{"n_layer": 9, "d_model": 128, "n_experts": 128, "experts_per_token": 3, "d_expert": 64, "d_shared_expert": 0, "activation": "swiglu", "moe_layers": [1, 2, 3, 4, 5, 6, 7, 8], "router_score": "softmax", "normalize_top_k": true, "routed_scale": 1.5, "balance_loss": 0.00243, "balance_bias": false, "router_z_loss": 0.001, "n_groups": 4, "groups_per_token": 1, "init_std_router": 0.0343, "lr_router": 0.000998, "n_head": 4, "n_kv_head": 1, "head_dim": 32, "vocab_size": 8192, "norm": "rmsnorm", "norm_place": "pre", "norm_eps": 1e-05, "positions": "rope", "rope_base": 10000.0, "rope_fraction": 1.0, "qk_norm": false, "attn_scale": 0.177, "tie_embeddings": false, "parallel_block": false, "init": "uniform", "init_std_qkv": 0.041, "init_std_o": 0.041, "init_std_up": 0.041, "init_std_down": 0.0, "optimizer": "adamw", "lr": 0.0032, "lr_mult_qkv": 0.4, "beta1": 0.9, "beta2": 0.95, "lr_head": 0.00847, "grad_clip": 0.5, "warmup_steps": 213, "schedule": "cos", "final_lr_fraction": 0.0, "batch_tokens": 65536, "seq_len": 256, "doc_mask": false, "train_tokens": 365900000, "steps": 5584, "dataset": "wikipedia_en"}
Below are experts of layer 5 (counted from 0) of a mixture-of-experts language model. Rows are named router (the router's row for the expert), gate (a neuron's input weights, with its number), up (a neuron's input weights, with its number), down (a neuron's output weights, with its number) and show model dimensions 64-95. Each number is 128 + 32 x the weight over its row's rms, rounded and kept within 0 to 255. Numbers have three digits each.
After each expert's rows: a language model's description of what the expert responds to. This comes from a sample of Wikipedia text that the model never trained on.

# expert 15
router:125112086126163098063143104152115113145122118145140159163164155168141104103109129064176092147103
gate0:154092139087139170134109138119121099176106138154131084202149163137153152123054165114165127139056
up0:166147077170174063094159103121105090114158159125164190106172105106138122121129138113106098155177
down0:166127176114113114075129141128101149042118092140123077108121105097131135158125081153121197194181
Numerals in dates, ages, scores and tables, the word There/there, and the thirt piece in thirteenth or thirty.

# expert 35
router:173141097133171080105150130123076073175147107152118174126138159152184109125098172134153088166090
gate0:163129107158088152098094156104103124108070116133119088136142122113144097207054149160106118133098
up0:092092115123131060131146105107123132141118117119126215121156167082089138103180112081185144142095
down0:137125162143076123148095147140105153128101115092126077079151081090090140128133093144104095143103
Field labels and row headers in infoboxes and election or sports tables, like Registered electors, Total, Candidate, MF, Location, Type.

# expert 19
router:145120092138155096129149097144119107176121140145148132122152136142183117139092133096124096130062
gate0:101152156116106128135161172090149143167177172164166152105169122171133110163119095054109109145093
up0:103148119101137219135115099144118133152104121122083074139139123165085103112117190115178097117153
down0:118139158153126151108147117097098174123094165196136099136083206076108106173109133163113126152153
Middle pieces of surnames and Latin species epithets, mostly in species lists and cast tables, such as Buck, Beck, Gray, mal(vacearum).

# expert 53
router:157084077158150088100187097115106107187126145131176137136203156130169110132092138112159086124062
gate0:119114090139156122138177067079122081122122160181149133094105126155097097139151083133200169192061
up0:102146188120102145093103144168171108121127136123198191146072080109120158180140164162161126132154
down0:126140054176135172103087157148096129125104121098176097084135070094182165193111117127113188128157
Opening pieces of names, especially authority surnames and genus or species names in taxonomy lists, like Regimbart, Forssk., Liophis, plus ISBN 978.

# expert 18
router:192087112108154093079139110088119113187158177139122157149148190167185109091099124076172109150086
gate0:136080138102162111104127142114096103158125164129109154107143150193179087121127123059162108174107
up0:116135180110112148093113190094172101201199156133115123137103103171137148137142102088145132093089
down0:135104138143132124196093121119132099104106165076110107136140105115143134084108122139143113097119
Number words and numerals giving quantities, years or unit designations, such as six insurgents, over 400 works, 506th, 216 BC.

# expert 8
router:177107078122141090099153110091087126173095113170137160149141192145113071080112142110136104138087
gate0:121076162140187120155117135093070110149044082141094144112118132156117149182143086112123125092116
up0:123149160154104092112162151072174109108125157097147203098132163172123100162070098126139150129119
down0:133087081085067153172093153103168063179125105140126093126155094160128167174102139131098121147180
Final pieces of place names and proper nouns, especially Indian towns in location entries, such as Srinagar, India, Cumbria and Royal.

# expert 43
router:153094084140144121085162121079123107171117140182109163150143183173181109133085119087166086131092
gate0:121131130112134122141200110108152021153119107123145136123173112123118173128080104146183101132120
up0:122114111117111155149110178181172138120079114133125095088120107110095091135092164109174119147036
down0:178170133141123162148099195105138143182163133078155088106209170117157108189123083122087087143123
Last pieces of common nouns and names finishing a phrase before punctuation, such as gu-y, mother, children, cancer, youth, and coordinate digits.

# expert 52
router:171075117089189132064125128133086078138097137149137151158162185152170131103126159092155118195089
gate0:144030044094146127137125139173075097132167132101171129118168150132154143125101157125190109128124
up0:123137103205118139169110121159100183101073148048117143145102154093172146128121149131164128114145
down0:119061140111132123173158119170116128125115068057117138115146143150150122139113175096182156187122
Pipes, dashes, colons and closing parentheses ending cells or infobox fields, plus digits closing scores, such as 6–3 or "| Att |".

# expert 58
router:195070087148174088116176112102099132177129142167140139157172165168196107101095183102114084145094
gate0:139124088125063083122076110131070070171119134113061165123154135163166151130105108084086142170089
up0:111150168180102143133149106029085112166152115141170176141140108123094106153141142144110103144120
down0:157081138138076100130132143149130142163115109082176128084133128115118136131100199136045118124136
Closing single quotes after quoted names or glosses, as in 'Caspian TV', plus scattered pieces such as the, to, hyphens.

# expert 0
router:140064139127132093114142111109093096141134173163136158169175121153153092102129149085167108185077
gate0:135111109143129083103148127140164098122138140188120095117156176132117123137108076119167091134068
up0:132137110119115075116135114127144165142155149132155148146154160143118117088138144131122178138172
down0:146061122123097122071142073109082159089094173135160149158181076145142140155115131119118117130144
Short lowercase word-start pieces after articles, later completed by a suffix, such as sun(set), cl(uster), med(alists), dep(ression).

# expert 37
router:134051115133159108066140106113121125143115164131157147172164156125157075124117162086148098157116
gate0:098083129084121159119154133136129164143125151141089149126104157120144114072106124119137050184105
up0:149179117168129074111082117112138091116133136164142128122175050159118116122136148183124158172146
down0:195087149120117152085103121101135120131138139113105217081152168156116144109158075139141113118137
Content words right after a or an, or a number, in prose and lists, such as result, voyage, broke(r), out-of-court, overtime, and 4–2 scores.

# expert 44
router:143101094146140076125148094122118079162162139138142141186189149176151118112084147145174093145081
gate0:102111161189122129145184081108108162163125166148178074137120121105171150197166108122069096124141
up0:165128158136181109132088134140059133153153187137090111130112084120141135076111108136129191139082
down0:168040153172141117080126143153167192144129131110158103124097172127158183136130149096115116098163
Short foreign or transliterated words in titles and names, like Slavic za and z, German zum and Arabic ibn, plus verbs such as is and was.

# expert 10
router:170120076144141106126168121140071114135145156148146118178205155162141132090089160095150075144088
gate0:101114077139160114145174133161198118149181112199124127104169180101116139155168114109175124126068
up0:127120101149114192148129128169112101160168077194121095146160163061136129141180150145104142117106
down0:140196137180152128137128142161141167146087116125152176132102146124105120126085140107094129170113
First pieces of non-English proper names, often Arabic, South Asian or Thai, such as Fat in Fattah, Sa, Kh, Bh, Ph.

# expert 17
router:156096126125146071085162070123117106138166145188155168173129178195151108087132128102147080150118
gate0:126104105076161098157154079176116104138149169092172098102139166127133136175077137114098159141146
up0:136156140125135143132125206158154151087122128068127093164124146174139149066123102149175100132101
down0:182141141145197203143162080145133125166122118123093171178114119142123111178138167116086181124104
The words and, or, of joining paired names and heading titles, like History and description, Bosnia and Herzegovina, plus heading = signs.